config = dict(
    n_layer=8,
    d_model=192,
    n_experts=64,
    experts_per_token=4,
    d_expert=48,
    d_shared_expert=0,
    activation='swiglu',
    moe_layers=[2, 3, 4, 5, 6, 7],
    n_empty_slots=16,
    router_score='softmax',
    normalize_top_k=True,
    routed_scale=1.0,
    balance_loss=0.000285,
    balance_bias=True,
    init_std_router=0.0149,
    lr_router=0.00325,
    vocab_size=7687,
    norm='rmsnorm',
    norm_eps=1e-05,
    tie_embeddings=True,
    optimizer='cautious_adamw',
    lr=0.00211,
    beta1=0.95,
    beta2=0.99,
    grad_clip=1.0,
    batch_tokens=262144,
    seq_len=512,
    train_tokens=766500000,
    steps=2924,
    dataset='wikipedia_en',
)
Below are experts of layer 3 (counted from 0) of a mixture-of-experts language model. Rows are named router (the router's row for the expert), down (a neuron's output weights, with its number) and show model dimensions 64-127. Each number is 128 + 24 x the weight over its row's rms, rounded and kept within 0 to 255. Numbers have three digits each.
Before each expert's rows: "raises" lists some tokens whose logits its average output raises strongly, later layers aside. This comes from a sample of Wikipedia text that the model never trained on.

# expert 21
raises: "ien", "ias", "ley", "i", "ert", "umn"
router:136138116138135089132108086133131159135117152093169123142094099103149155134180160067110115151137117159135110134163114098147117145171158116161133057089110113149112158123107158106162147165127131
down0:162105158097123077098125159153124137127170130115154137164150119116166108139108148138168107159142126154140105095107128121154120137129115110148127137161112122128143111136074151132117085083093094
down1:100111113126157155134080167127167167123134089162110114104118122102137176111109142118111117103077130150108155114121114085136095164176153112151148123174147122107136122124088155100128144144103169
down2:143104080121121110122143134120099121144122142149188091156137099158138076144124137153125169151102138169141171131122134154133123164157102120094154084123115125134148140075095128124071176143111130
down3:123190142129120140171115121171145147113135133140148155100104111140121103182137110140103140112144110128139151124119137153106166106095116136165172099102119129181160131125105092142122115124110136
down4:151095138147128150132121121147084127119121094167121122139148112142095152138148107060130118127135168166129148123118119069141114132171105104136106163153109122141124146126090157120137113098121120
down5:130135142123140068149139134135139142111126128156148076118164170125128102123111109173143097149143145140149136156133098157102116132107099113103130119171133119116089138136131122141105165127137089
down6:144183136153150080162116111123119128118122090156136123093151140132118159152132132121090152099085117167111123071138166130114144134129141123132175078110109131132114158129087115105147106113124146
down7:133117143109144113146126143135140127157143109105168119199155110126093122118144156137106120133111123106132102151117132090138158199108161105128167101133099140167090109072147126156135153163062100
down8:110118080160141159131147086129131142097122129118135142129084137144130109096109136135144137116138130154074088089123091222106113122094061129110084125189097157129124131132108145157102146120123151
down9:074099107165141148104157112132141134157124098114077146105141116116117131101149135121165136102152060104123116092135080153155168063084147143120116122091089136149133149169116151120099140138133130
down10:140162151134091105126107128171123142160137131126102104145145085150113120133153151129166164148115175124087148133139161095162151166102085123141117109126137114131116128133144121146177106122069128
down11:104133137124136145102120124125120124147086143123167136129138169152111096098079087155138121139107162116129126125130128164172117135136107124106149156112092134129131164154148089140132127169130134
down12:131121121123139122085133151148131106114110151142099150128143108160140116133147103132141146143116133100130094145083095090104113127169159131110129129068180076129118117160165146139130157134139104
down13:137182107172102097111126124126126135130142173147166112098106107137124133130160115085135139138133130133136125130098153132138142170149141098161131121109113131111098135109113109114138146138097129
down14:127130126113119106212126152097142101112149192122128121124158127079124111087158114191132124149126073106099162104119129164129104134099171097115116118140122134131133130115146105142129122104103120
down15:113132150151156124128136106158134119087120120102132152134090128107154126138119112115174120135137123138122093164087174119134118157139105117157135124119132148086162117103158092108156117095141131
down16:105067106174097145134142164185097135089167104163113120152159133124155134129122146125145137205157125149161138116090174111151079079102114074119122138138118104110106116132118118141102170109150122
down17:101137148110157118084109101092119108157142115117113126156143139141120098110136108162149130108125139146132140138126191132117155131092157081131142173163124129132121133102107122104144145118079145
down18:165095128098117129147078157129127103171127096148095104122140101133151107155115140092132145119197116139128171134129106140148133148136152098087103174131083096111097128155114119141115129150116122
down19:141109110128097103169101175134126108162108116090104125173161115124138108121121109121110126113152067103144135125159183117165119164143181132143152105096100062143132151125100105115104110125112130
down20:116076118127113145080131126061124146139137132085062126116146118157147137136133147095158186127169144124115101098137122161115122146163073122077098168102158141114116120106148081133099092133162126
down21:056153124192152104077124143116134135162130154165132133133132127151144158134140145128121089166116150120098139108129104144133119098122128169119117115108139151085124115093126126132150121174105156
down22:123148157144099121158090131133123121102166091109128119106130149110142111105149110157087120143148148137129118170125148079150147071139136161115122110128138130126116125108125113146108145135078165
down23:121153139148107118110108146123180141063072150137149115146153099151124138126105128124166142135159127138147134116167169083127150133137149114094092184128137140125151141088111098122076103111132151
down24:128153133113116124131075163097078143129102146108137168135142127101131139105076072141142146110150151110113136144109134152165154109114122151104119110129129113134126104143119142169102107122148128
down25:111118136153126133117143110110115123165127074092132169121109166117137135135102103189159130113126156165075104148140118152122108129115110094106130080138114131177152120147111128134096161108116197
down26:121124119147112149133137138151157135140109146122132155131122125120112123154118123174086159064167123115129098134182155106137090121128120149113127110125115151114122137113117093132125122115174090
down27:118138156124106106132145128131144141140127113128090133069107136117165137112151125113096158164103066131153137161129118122129092092172156119147142175071147147158119096146153123128138099110185067
down28:159146158155156171132153105175100129151111150135171121140151132132149155106150121074171157153127129132127172130098099151138119161138147105184129137138119133130153126112110101122124086129125153
down29:134124128172114127072103116167169125156140172141120153153145119115142116137100119136103113130105112103139142154107090123134106132132144130123103136187128095148146162166172165145113100113143094
down30:065125119160131144113132098136122140153138166114118113131133123153165129103111122166167153092108179128109134118120168125086134113161152114104136114153102117102145146142128138129101157153102116
down31:150116130084132095181111139134098106126137124151136123134120128138119114131134136129162089175143145102122114122133107128083125123121105130136137152191114122109103123132146098141138099144152071
down32:147129166126105137144094122141117117100101108138119095116176158163108119123166151179128103098163125143186154161128133106121142148090107136138138155145180102103102162143124114162120105115110132
down33:090124147083116147153143119134125114118151081148092119122084124167138148131154123081113144145158113137095161129104093141134142119119108133064148132092124090159148137153111118150135116133073153
down34:103122172122120148146106080113125097136123119154141142111163162182084105108136123108102117154104126136121115114116157110137127146117094091137128121165125106147161107112083068137133131097083130
down35:105104138132129101121127165140150119183117131126158085147111117116139137092138144129137127089114163141142126132141155073123129096107173107153147130103133140091139126118142129128163091138174175
down36:117144194122076138137087058156144102122157136113138144095114145105140097127136104145113087128149089149107127151129155099131168102142139149124151117114157140156124150093113132125133115130066146
down37:170166055159161130116105142158135122141135107141144141129174132106124126121159056067163101142112108129123090144147159127076121143113142133126134159153099147111076117101135127139144127137146123
down38:144127141150137156136050162107110130147131161138113177147121066135130083131116108169115147160140130115082134134157058130146157095124118143165103122114117097129095125142127137139108119141151124
down39:116114118118129087159133122143118126190121122096133118146115121142137097094114079156126149111062127138151122102152125108101117116186126084151154137120101127077165153117129145077147128135144074
down40:147126089112129116110168163077113149094127084175116142116124113173132123143101103158128139145099114141100149126124136139144106113139090104086134117121106137098099132120131146140131133099122140
down41:166108152112100092178130124152146137132117086131132136183115140121161122157124128113101161128130138173128129132112096080087145146157081120124130156157180122100103144142073105121136122096101162
down42:147139133125111129156111138136143130099115115168139074143106117131076135125106117111116100136084143124122119137140142113135154119117128137158114095149121104159174119121162198128171144104101117
down43:090134190139108126143099123123125113092129184120148138135083109137136103140138145108126184117145147086107170128109150085100159133119119076144152115124118090133128131138129108111169125183112121
down44:145149135140135135137111125163137135173147119087105103085100148100101120135110084100127173105143116135152148132165153170142097134124133120100110114154137131115139120125142135135157110155100125
down45:101103181139151111102092149098125149201140155155122116149127128161158161146139161133145151106150152084167162123142084145107136122118133153148123115117135079144095142100126130101126101133157098
down46:169126131162136138118162140123126171097135115145132113099127152134103116121124174142103107141110155109127093134151144094153090059189111135099156094112133145131173143107171103104140094134142085
down47:093155117162132150190157085100113099128136103109164129101172160135132108136093127162116168137141100137127142121135141124158103094178158145107135108126152124127151141164117121126106113116127138

# expert 45
raises: " ", ",", ";", " ("
router:123115154133136147138124106141116134145172096151095137149136139131125171145135157129114167123125135135132129133112139107137124154101144127135129184119188138115113099128188128094138116112145140
down0:182140117126162145076164121093109074122138198132111188182121143126104124154123091132154134136107114083122127146118139104134114143155186088119151102134091124131185102091150148142102116125126126
down1:123158115145148158107131145140126163107152144133148112121143139125102098143163093118132137135113132106119123131142125163146111137129157160108144045154086112110118164140110124141141120124122120
down2:133172100094106119130110154110143126113124135126185169169098096172133098100139134121098099116140129149116149136150124124158083124125134135129137057117087134088123150165121126125107152113091131
down3:133119116104141074138101125137137097115132117123163114139118121136123147120116194140124113180111160111125118115120141157115087107133085119146104143158091130155124148134137107106118149106119128
down4:118172143151103101136188187136118132124129180126119125157118092110142080170149120076113145116123130136117140087148127166148144107110141155147150043155087135154090168122124140116162153106123145
down5:063122141125093130142114087092116137139134114133172110120098164121170127064146174164130136101109120141149145125147124170152183142081151104085124121121180168108107123138130137113113114159093150
down6:118152118114132103154110097148117144106120103160179098149096128194169125139130139103171138152128143119151163156121114101152166130100132087095120108135158154143110140099122150093139121128154136
down7:136092156128113134150162143160144125131123133120133158133116120146080176132132154116135051139127141121125111120120122051114144123161106135146144222111145124152126140123147100134132104135129126
down8:088157142142094139159140129134129177127058150110122093104137095127122070127148143126126174119119101124164116146136109159124160138131155160084158038129092116122102156113105134135173139117179113
down9:129148145104149118124132131140153117107142114112128114105176132148108188123127076163108019150120176152103123143133137111140116106125134136123129166085124087096146136146147088170129142156149162
down10:090144150133112096107129126132086155182131120146138112145124076128093140109106127131134118192133165146134125063134136135126160134127130161138131112106133121117103160149113139123130150134138096
down11:103126110118101102106147134119139108126092115114152113108129103129138093120124137149121099115117120122119153157136110117163109146142129139123168010160088133107165155137118128146134173101109134
down12:123117145082081139082109103133141106121127099115153127144103120149111136131111156103134132103158128131135104119118116131114165148161118163140116129160116128158132145155130161084135119130192118
down13:082150141134108163172099080118196124123103138115139085123137131121126105175132139138127106124102143115151123203135114123145109107136128149152150101096137109124083113126117142141121117129142164
down14:152132100120138130140085122135146142100137170086111133138096092141134134106178152129123101162111109121135147101117131184133166138112168150144158093122120116154107072163114132135154136135120092
down15:119125063115095103134092157142142145159169085116139067129144156148126150125083140139176109131143152145087096126158126098190127104119108118148094122107137161132169138121152135134122176115140105
down16:125196115175178081143104169135132123145110137149156119097132111120137065107166137156122143108100131142133125121169124102119116107106137112114118057143134146132129156082132136103117158154161137
down17:130080134092121111077141120107153141139093134164110115157110082137140146097115156143102139125119127102062153129116104114155174146144114128150148160127105163122154119127132117061133152125147139
down18:138101128141093141136133119142108142151082135130127129085132129106137135116100118117082135126123099126150113161099122109129135132132120127168105119121143151102161103166080130127138126115183134
down19:125139139110122159155090113101157090137140122164119119163100143145109139112139154121134147135153147108125171123078122137112122118128156112136111175168129138131175151137107122081141134115140117
down20:058111155085077148149112094142139129136103098149138109102137109126140164146140152107083131134096156111128097151127125177159175157107129148123125131120134125121121134148118157114166137099121145
down21:111132123108127154125120149149158108131142105111121154134130111139101122161082110099097120132204113129153140136121157122118182145142128132206114156148146110126127098131079123130092116161167128
down22:149121111106129141104142177141101122095157136098121119100117101169108110101159120132155181108143135178124122127106133173142081177124178129132135085107137095117104112139161165127132132129152130
down23:160147121121101160129124133119122119135124117122118119135087123117139106168116155092124155133135120133160122160115100082134158136155113143122142161117168111136127077123136138087119125075117177
down24:117110146122074083112120142187127117140114110110099110120169093117143119146146138135110134135154111167120094139104117138155108158089145149107135116177103129124107176159145104121107137142106109
down25:171141104174160138096159161110143111107141151115117200150105148128080131099105093117146125136130127158136133078141106122156117116150139152136140053139144122076156133114121108148143139117147097
down26:139144123135093111135181129127172114153116114107115127163142183126167099128125203153111154085095145105105112143183170133152137157118128101134147116117139176154121126100121127131154152121140167
down27:125125109118148145145147131143161168146123168161165151166136102123126126153174082112125149151133142155134124137107130144109141120133126144127130097145173115138106125143138100128104121098152116
down28:134122084106207109146155119140131096104115119124113161158109153122136162150105142118126143163087114078164166141109131114139095102146121096122124197115123135147171079087109125143100117112184124
down29:144105127121137129170167086135137164149142156130134158116115183114136167133133111151098162125144142126113135160098132128188143156143126154157116078129158130145143154141124116120166180163174128
down30:166116103116121111125139099147098101142176140124126150153162139107095196126130115165111109127129109102114129146124140100142071126110138111129135244153161142127146073126151127142071116122109129
down31:058143088127186115145126137167143124163129089132091126136126143107107110136137127144151143104146141115151122124124120150106126097123141153132119154116150166128139144147126151117123094160132135
down32:066091122145082137140114078130147143148127150110155104108135101109127150152103137099116116148137127144164127152114088095188124129117100117134125143104141105117142127135108185139088115097119151
down33:102123110168140119158111125151164149119111099095137146097143155134052152124140130141128129151129124122145085116119194173145115089093148134132126158114159132185135153113148119151133156136116120
down34:147106155119123129069107103145203099168109069090105079121173154144140110151101113117158124130117127123137114148144170111103075171125102097142169166170127103131117119103101167113145114144112118
down35:160118117136132113126141121150160104140089098108132107099147165141124129106158139130133147077097138127133125113142120136143082131141141119186149149128102110103084162180090075116156135162135138
down36:058121141142063132153136160135122152116078125135146104139143107127125118092135158120134133158127129150088133112102134170117201139142104118096140021110119104156117122156115120129172133097141162
down37:140145092112137119130157148149099139140103099097123144174125175077124138141111118141124115137124082150106132084148178168132114128110190149120146072133142093125133151115100145171122128098078166
down38:118080130117084170145121192136110115119126162096109152123130080165117138119111084092109168102137102151119105111092094143120144113153091154095161146123130147132123129110153106165174118123143139
down39:146121130129117158125109133099142109117135177096142174129118117136130089133130126055128133149137166128107105138103126139126110131118156147127129094116099126130158140075106162148085139123128180
down40:151051129109131122114158115139095092135120146117088116096149122122093121119138136088109108121128098100148111167114126104135102139092117083095139133107152147139157096066140108082110122105148146
down41:092146155147108103133161113121115152110136116139138160157127107147172144129134101127151099152118162118143113132147148096143134133121135114127115142073096124141079145169097115128176130154062127
down42:111059134128127148096107121131107086155137118148107119182103104083144127110157122134152112111165094128119151155152125101109131134098119122129126176132109122107114138140159142122133128144155120
down43:134160086139174143176106131135142122104110116162107131140138115156145116132111125139108124131111108108104136139124164166183059124106132113123128097119117162185124140104133138138128138146133135
down44:157143108140166122117149164107113166088114085136121131186128129114103095140125131152122162100085079145146183113166122100110105118156148139098084084099136133084148158110129112153132104134134154
down45:158149112135179094110104150097122134140146087144134100145137156114130097137120120137202158113117165107122157152120138149124149104098110093135150116130109143148142137094115109110127124198196114
down46:147133159107117141093126161099128120136106126102115089191145142149135117119114131131114153111144107132159124128080087167129072138069178137124127138152139096113108105136094116132132104153148135
down47:150157108141168141132143167101136151112126142108122104121126123116074127134141090106182106135110194140149139108145136175127109104160157088097099095081141155165158147110126142173137109124160139

# expert 13
raises: "\n\n", "\n", " Succeeded", "\")", " chronology"
router:131130126108114129107118114101111127092113105099124124131149133109133138105126159148114125123138117117104114126153155155157106144105139115135119054173120118116129139140157087101100105151116112
down0:102091172145149084117177156164137112123149061133099119134118098132127101125135113116119124106133153103115120087131114164149190111143124176122127128100109090160109129124106100128155169106189141
down1:114092169110156119135134139117097217094150135167112109136125143154127113123109147113144126067149129124132147115119167163136148117099129146137107095137133110109122108096155120138126175128214135
down2:130114142066164141124129081174111110131131106092145158128097142123150117113110158147161092135151127087073106152176146099158117129136148126175107130084139136164134145138145131101106132103099105
down3:138111135130153133119152103118127151172095128166130129164123118167138102139124112117105131089157108094158185150147154136103126125167092139099159129105181120098126161168164166118128086096078115
down4:135111156132116118153160134116069174125151134152107135143084107131138112138121151141133159140180125138094151132115151144136128145157123169134119085105144093132146121104137121134132141128133148
down5:128136132133122126126106110123106106155154084134100147124112111114117154077168116103119106101172157097119078119136136168154104133156113113137124150105150142125171144130065144144171129135118139
down6:091146150118139105132101114137204134074127101105121119121087130144117113100167162096108157127166111109108133151160100144139109129128168146135153140162137152111122131137148141121132120144136072
down7:083171138133136093134112123111162088115118116102154110124137150134100129144142142115136117127140158115119163102150144079149115159106096145114137124174104151101113128138076132118192152138156145
down8:128153117152140162166164135158158159140142117126129136100120134094120113129127152146139147123140121146107143151140109110148124103084102126144102088137144178113111135119144103132097120121103144
down9:115153138152157107122164150133165144125108088103109114128145121133106145140114135094112130150094164166131151148146100108133163101106123173117129152150174137116142156147098144148147083093110123
down10:144114117122150134103185106107126095107144121136090134105077115156142142109136162131114141088150137116167146116088158148136104109157101103140140130105132158113131134099108170098153141137131134
down11:142105142185141148142159128127149062109129132110123128153117157114116117087139125101091113099136125099094120113142122133139136141151111133104102081093137144119111139142144086112125145098120146
down12:133157136138133100110132148142119140160121106103121089128101112131129097146146161128117107123123174139164158136098132109126139142136084139112154123159121115148166128121149136165130136103142074
down13:165098095101130110133143147139138118092130116114151134128155165118150146083165149152162084107155160118108113124146099116103137109148108145143128166123149114115156127153103157139129124130116121
down14:148109097142119157155143107140079139169146135101138125109139164138116129110114134117166106126126121127131111131135131127123136128098151109110091151144102132081102111149134127142151142132086155
down15:139161118165133136131149151144093129118117129181148128135132120127116161158130120142113121134132182119046090142095089163133177131148143158111127104066107137145127164120131147101076097117116144
down16:148104083113138112121096141127117189153101121152128130141106124143111132139148102071093159114142143170131142113145139111128126107085146126124133120193123172093088132153191118160127130165165115
down17:161101119144142112139140109135161148123159098161111107090123106116105130152149144162140128140125136114123115135138135126152160152151106140109132108109133124138179141115136123102102140114125130
down18:098070133126146131081135101106107106093132153137127171108123135152130122099095131087123126108176091137079094156122142135142120144110129117171120149119130122135119087115111153149163132138099143
down19:147146142118152152165129118129121093125091116172122143120182169130075121152116120114169134131125145125173137140119105133147072104129095145098132149119118146147095136148115126108119163090125117
down20:101111134140134125143137090112129109118110100134113126132080137142116125105146166126112155169163131162135166131176130133138129162106134122112161167136119148091118120167174119141093108137093130
down21:128078134165124126119149123078106130077162129156101126118091111148145108116120133122135118140174115120082103121103142205116153155098146144127118134096101099158124117130122133157106112141135176
down22:070188119131132121135126112154150084139090136082134134163151155107166118143154103149113091121111152122153140110167122063146122112159174146134133127180106113144115122136137155149156091104116109
down23:147085111098143101108120101076128126161120110128146115111111132123113130133114150140074128121137109111174124160116121134146145119122114101117125101130143134079141147117101128147119145169138132
down24:171140115170122130118156126143106117180141137124140106138100121126152112118147145144086143048122121133123154119125145133105142132136055131171122085085113081113135176142076139144182146105162142
down25:136147112167133159120139115111129129149160135125132054106113105140179094131128153096108123134128139152143132095116178154154138155086126145107152122156119126099144103116140107170163065124122152
down26:056167111110075115134101199152174071124075119155122135169162116086118156102146090124166102139135151122139115131123131128131147128176071148152184129139141170138113103119135083157117138131108130
down27:150112124120114135165121144112120145198121129105159106113132141157140131112120145092105137093113143136145143117113151113090136142141124124080132104141094154072138136130153127094157136151129106
down28:144107121103116181131099086113127116137133176100147153146108170095170115104129126141151172130147113127099170139145103062122120144121178128128088102128138127147148121120132092113135117091139123
down29:144073099113123143148141119177136133090116148127161101117096142174110159105172084096109145091144146112116108089090167107116168106123148130089173155116131171136075144147091126080165124148132137
down30:107099121106111165144145134097134106135107114134130134136117123081157137155122190087180160151064114129130115140101130119101153115134134153108127143137140119133147126085156133135110117083148127
down31:117151129076089120114091103135115171176093131141094135147142119110126105149113138139129132132111125125181153176140121109119098148106136132141145151163126128143111134114152129145100143144071136
down32:115091153129121091123168116116157135118132132136128126117136111130100140129142136133121080116133116125118087182147120136120107146134148132098134110075158121130079164131133109141069139112094143
down33:123099140164154137175166125123148109096136130105109130090111118130169122160149129140146149138155120126094141100159124112156139095157144181124155110110141117131151182121121087127097113175128150
down34:118141151155124141131144144142123202104109107109129129104111152139165135138131136144145142135125141148117110083123141115100119172106134141135187129142117149120078135149101120141161132150137156
down35:161152135158159104107138156099108129166112112171130113106179109110109151105098123078130132101152157128140160152139107118137169109131108159138085128162105134087129170119114150136156131106153121
down36:158130159161127117145138164124151155134139081121131113096111103135147127106158127114106157133172138155127120127090135128142151160139126181098156131146120131107146103119137126096121143140104094
down37:129129089125134139103108100121146161138123128117128108159126184133131116125092133121113170117111115155134113074183172120139132111109173120107137165148121131125147141146115150134125077128144094
down38:125099131134153144125159141117136109097098186156132132091071123137125115131138106118091136120149137109147117163135087154122123109136114112144124136096116151077141158136127137100088102175103108
down39:138068155120174136114093125144155118140170126110137126136129128109132119136072145166128136120124130124106107159088140141143109142096132115188123145118128143143105136115119129165135119150145125
down40:117097130129103156042145126148108076092129147089133134113121104109115139111147124083106165107119096119116095083106123161085144153131089131141151193117134130127079164112102144137147092133089179
down41:156099114147139148117145131117148077110160133136102066125115127171113162098145158114142131158134108120166148100097102148097138109161094101183127107077127143124115121140132176105138142115173137
down42:164147105170121146130109161104134186113140131117120104137120137152165136099158130130118213131142137126114174099146134143157148154089160129140101129151119133153131127142124131151140102131146100
down43:147132115117138102110066119143138176133138131149139116173116138100133124147106105137122130125127136135089099164157143100135108109074111094169113145117138151112110103118120124172103141128140087
down44:113145137104122110134155120141116058142128152145108165142170137100089136146107127159130082142087088075166103176123137127099133102146103139148152112093133087116155100100124130127122115114139139
down45:148173094089110157090092109143074118186126158109126141116166121125102129153115133132117089104119130117171132129122136107119132129113109122097151118152112119109156120161143115121151158129133144
down46:099105141137132118102130140183152150084100118152134148139113151158171105117137138144134125142193126112133134116145169163177098136126132198163136125141152103139102136131146158172124130133098162
down47:143124125087121164154126141098162094138125136093109123090105193097109137077178140149188162143131072158169124097096116111141112101151130146144172130113144173116111147120107119137130087154126153

# expert 6
raises: "it", "fl", " terms"
router:111155122121128149134123154143136126129109127124134092137174090106149115128125095120114140169114140152095141140159176095127100140118099113120106145125117115148117157173105169133135148156117114
down0:119122105090131078061099127127120117161149111140202126112131134094089170146133137121101101146119146134145123132128098097124129129114123117111132179132129112144142098111143122109135122098133122
down1:119114074072164157135161111139115102155115151134110140114135144117118162124098167106148139130115126100164146139112128140100104138125111169150108156095101125118094161106105134121117105129169144
down2:184104106124129107156118144126137161118173170148116113157129107145140142128151175155165087113139152157164188160123084074107076156131114126137151114129120122122141109128138129141107098117165093
down3:099143147124163119161121130159119126175147092121128095047140136122125136148120096130105133198151134075171094168125109131123153130090127123125138179135143122118094090165135131150136124129133132
down4:126102081159086107164130141086158100140157152084131154128156122141120148122083121107110144128104148123111106119103140182146100133152148104083119160096145116144150150137085121097140090116094116
down5:105151155133147134128103143163079118143122139089160164179144108109111082105123136158136134138168155085141177124143120100111106182099160080134145152126126127088130124121156162131130139092128138
down6:125123102132144102133177141118153109096124130097086115119117135135124127123122129107125128114137157101123098142151088126133176104134108123149170120098085128129155170122133106141094143119154134
down7:152130109098155108156112163110152115115122139128097098147142101139136137139123141120115101125129126149163117149137153118079115154089117178132126133173091117141115125099120103114135184125113098
down8:108149131106147137081145145108086107149117125053129146131108107123155127139101131123159104122138162074114089101131164125150157123138157091137104107092116134086093128134120104153089120161126155
down9:127119151152082105106139094134125135146114128091073122180144127120146120106108138139104122146126113113153113142125162132116184117105108144101133114116106124143134164132130117132144123093120138
down10:145150155184124113140118147103138175144089124130097089128105149128121142127136173147093145114114123134124165135140174164160132134150156140113135099089107118157094163129142158106122138127151165
down11:127117074148150135150143141120154131151153124153114125141143129131099122157208145142135139132145150166118158163121119124100132168153126109142123117178101091153131142138133118118141120096074116
down12:155158115165156113162137137105114168110101134118092097163091160135173137122109101111104153129164082140132172130149106164133095107132110117110102144127129133157126167172131140113135150110114117
down13:162090141087143122130128113118125183104150115144113143171138110139132114153073087145125091113123125134118142099150129115090146144079110118155118179115110099144101143117140117139114137119111151
down14:144150084140121161168097156119124166096121101139106115135127169107131166121153123159095121105146103156127124139115139167099081109083200113125151123151150136160090124149147118150140161127137137
down15:133136131101131126076106135160113144137114080145112145150137151120127138135126141130137122128149137118155115152109097091118154128076107128149134161167135128108158101176205109093128123129137127
down16:113094141098054121127130132132112096148149126127112143176139118138121138138117148127111124161093159135133143119146114132148114137126115129121084139122144145092131168117172116092097140135136126
down17:093098133123124123116167132134115124134139107113125174135127167138125156121134119137133148168117085158173126151152134176131126134121133113156143121160083109130062155123147105128116181129125139
down18:123140129141134119169129112111141076102126150114109113132131160119050136131154112156115104129141116132129114119119112162137100117109095137085155096107101126111127129125127129112121143145188092
down19:127121107054085120150119124130142138132143126165133096142102138160123138127163127143098145174100163155098172095159119128109132152166147114148161103130138109140131141152117148157115118153151145
down20:118141113146121108142136109131120134079117091111118082142126171181143166089122127111114080091167130129163133105122157110087124119104105110119098165167101116127130155153122149133129143093089147
down21:194135134108119154151079125103112136130117115150133130137130151082156127145143139135110139099127087174145149135110117177136133122113097171140069079109108166137113127095107132146132107146138129
down22:097116135152119105068101103109149107080142141131163134103150094148109135158160135086164133110145121131139085138126118102104165123130140124119116063124139140133163085157120162137116149162137154
down23:122159120076079155098139128136137123144105146152096085120106113112117148128137139121132173144157104098122150118137089105128138152128143163141131172115157159131091136100123163105080116166131138
down24:085109127121110118082096125116141055066106134136124124151122145105120131146148121149129149143126094146142122137102098112145143110105117157135115136159123154129081162152110127081107137177119161
down25:150129150116121135096105121138128107079120170175196180163110103148106114169123135113144149100117084151130149085096096126122101149122112194101147136115171139118131126147117161131119151091116090
down26:148151109157089081109146126111171110102123135131090144143121131122149178134131152114088122124120141128133135104150132163133079107182125079106116170116105100173112146116124124103112124136128138
down27:156128098086153126141081129113133138155103142089161173150100106113142137111102159140109162120102128074121144098127118096175149129118100135120150157140136125134187107099134087142124108159149133
down28:125114137138138123116089148156162122152125120156152181139133094097111089151114143166130133151094118132121146109124123176139098117155141125150128115078125141083149121133150128133105113117157146
down29:116141145120137155123131170119125127152123131111141117123155103133106122089122156125171127115118098107165147084137079116125105135089107165145140150093099126127064133083155134142124124128105114
down30:137125162174127134139149124159124127133129130174112107156102142123154137163148173153102123150135159134108161147138136096138108131105115123121137127095190141116100115087101126096115120146112140
down31:122103166148093113109140098131118085101139133176098143094140125117129136124103112137116102071113150080123123109084089124117083118105155137133120131130119104136087162101137141143148130123113113
down32:123136123150171125148146125110132153169177115100137133114119148153118140141115122132120115089140142101179107097132133189089158134135093163128126127077138110067128137122119152096128138129105076
down33:088156146150131132156147072123147091108083115087140126103120134100136076056153119127145164145143126141151118144115180155121130073116148128132146175143112116126136134142138121106123125101113133
down34:121122118132129106127148096150116135129141127130110074151187106102094103132153155118090134128108133122100169144090124147128127120101089068123091176166100133123127167169138107150130104195121112
down35:116133141138105134097124132118158102136110101154121080166141091141112143115174091103119142167143117104129090137114134154114146152115133131106119123140108149120124133073114173121131152137134171
down36:139123130121187167152147151118124146118132141120078158113122132137128095126064112120156135133132115155123145105125123166108131119140086057146118102128132143082176118121157137155143149152110131
down37:106137158140104124101155123105107139116115103117167094153139151125136142123107088080146118125116110159156118151108130132105126128125076123139127118128084138145121121135131134131156114115111113
down38:121116124100130116118112106150097111074139126101132156062133123131086122098157162137164108090103175120121145162137114135108122136149145124137143120165165155097108125118144155139123136151093154
down39:136140143146141129114121128089151119129157118116109146120120116147124138129103127094137138099096139067098133090149164111098128159187104167135180143090112120135106125109134133147124109081158114
down40:135136115157123158156150114108074135108148140136125129159187114123127169154092109128119138111152123154114129106122145144092149089088072165122076147100116101139170174081129099110103154147141129
down41:056150111136107101077093086181118108147134120153122095135141126163084194136121140134150120131115139148132146158165113081112125103144123119171095155180084110073129169130102138155141133133121079
down42:111136132119127125150105126183118199108142145181180121103151099148135115122106093112184126111117134092075103122167165126124148124131137107117127153155150143158143097154167121107131112145102092
down43:103149142147131120156089139110102101162132143125109126093147139143110137162162082141140161124114136104107144126154124133083115124115130148130113126152143094094090113167126132173113131129159164
down44:108120186109180094129145110157079145177155087148128127123133099137122160133114128139170107149148166064123160136103143143086147156137147114147082182151161132124162125136107138181129074174121139
down45:184151157103119118130159109117100151127125142143120176089109160122122133115101162111164124125134111131125111118115142152100177085137144122136099166088164092117111126168135156171133136148142121
down46:105119116127129134116073109148125160128133109112198154121169130125134116106080093171187120071141147116114128112126076128128135133140087119099101151159138147158136116107139136112100161125113125
down47:124130147096141158097117132145188138114117091182170129122127132152137143105158151098145109116125165135156125144143119107162098104141129121141125137095093140176152140139073163111122130157126132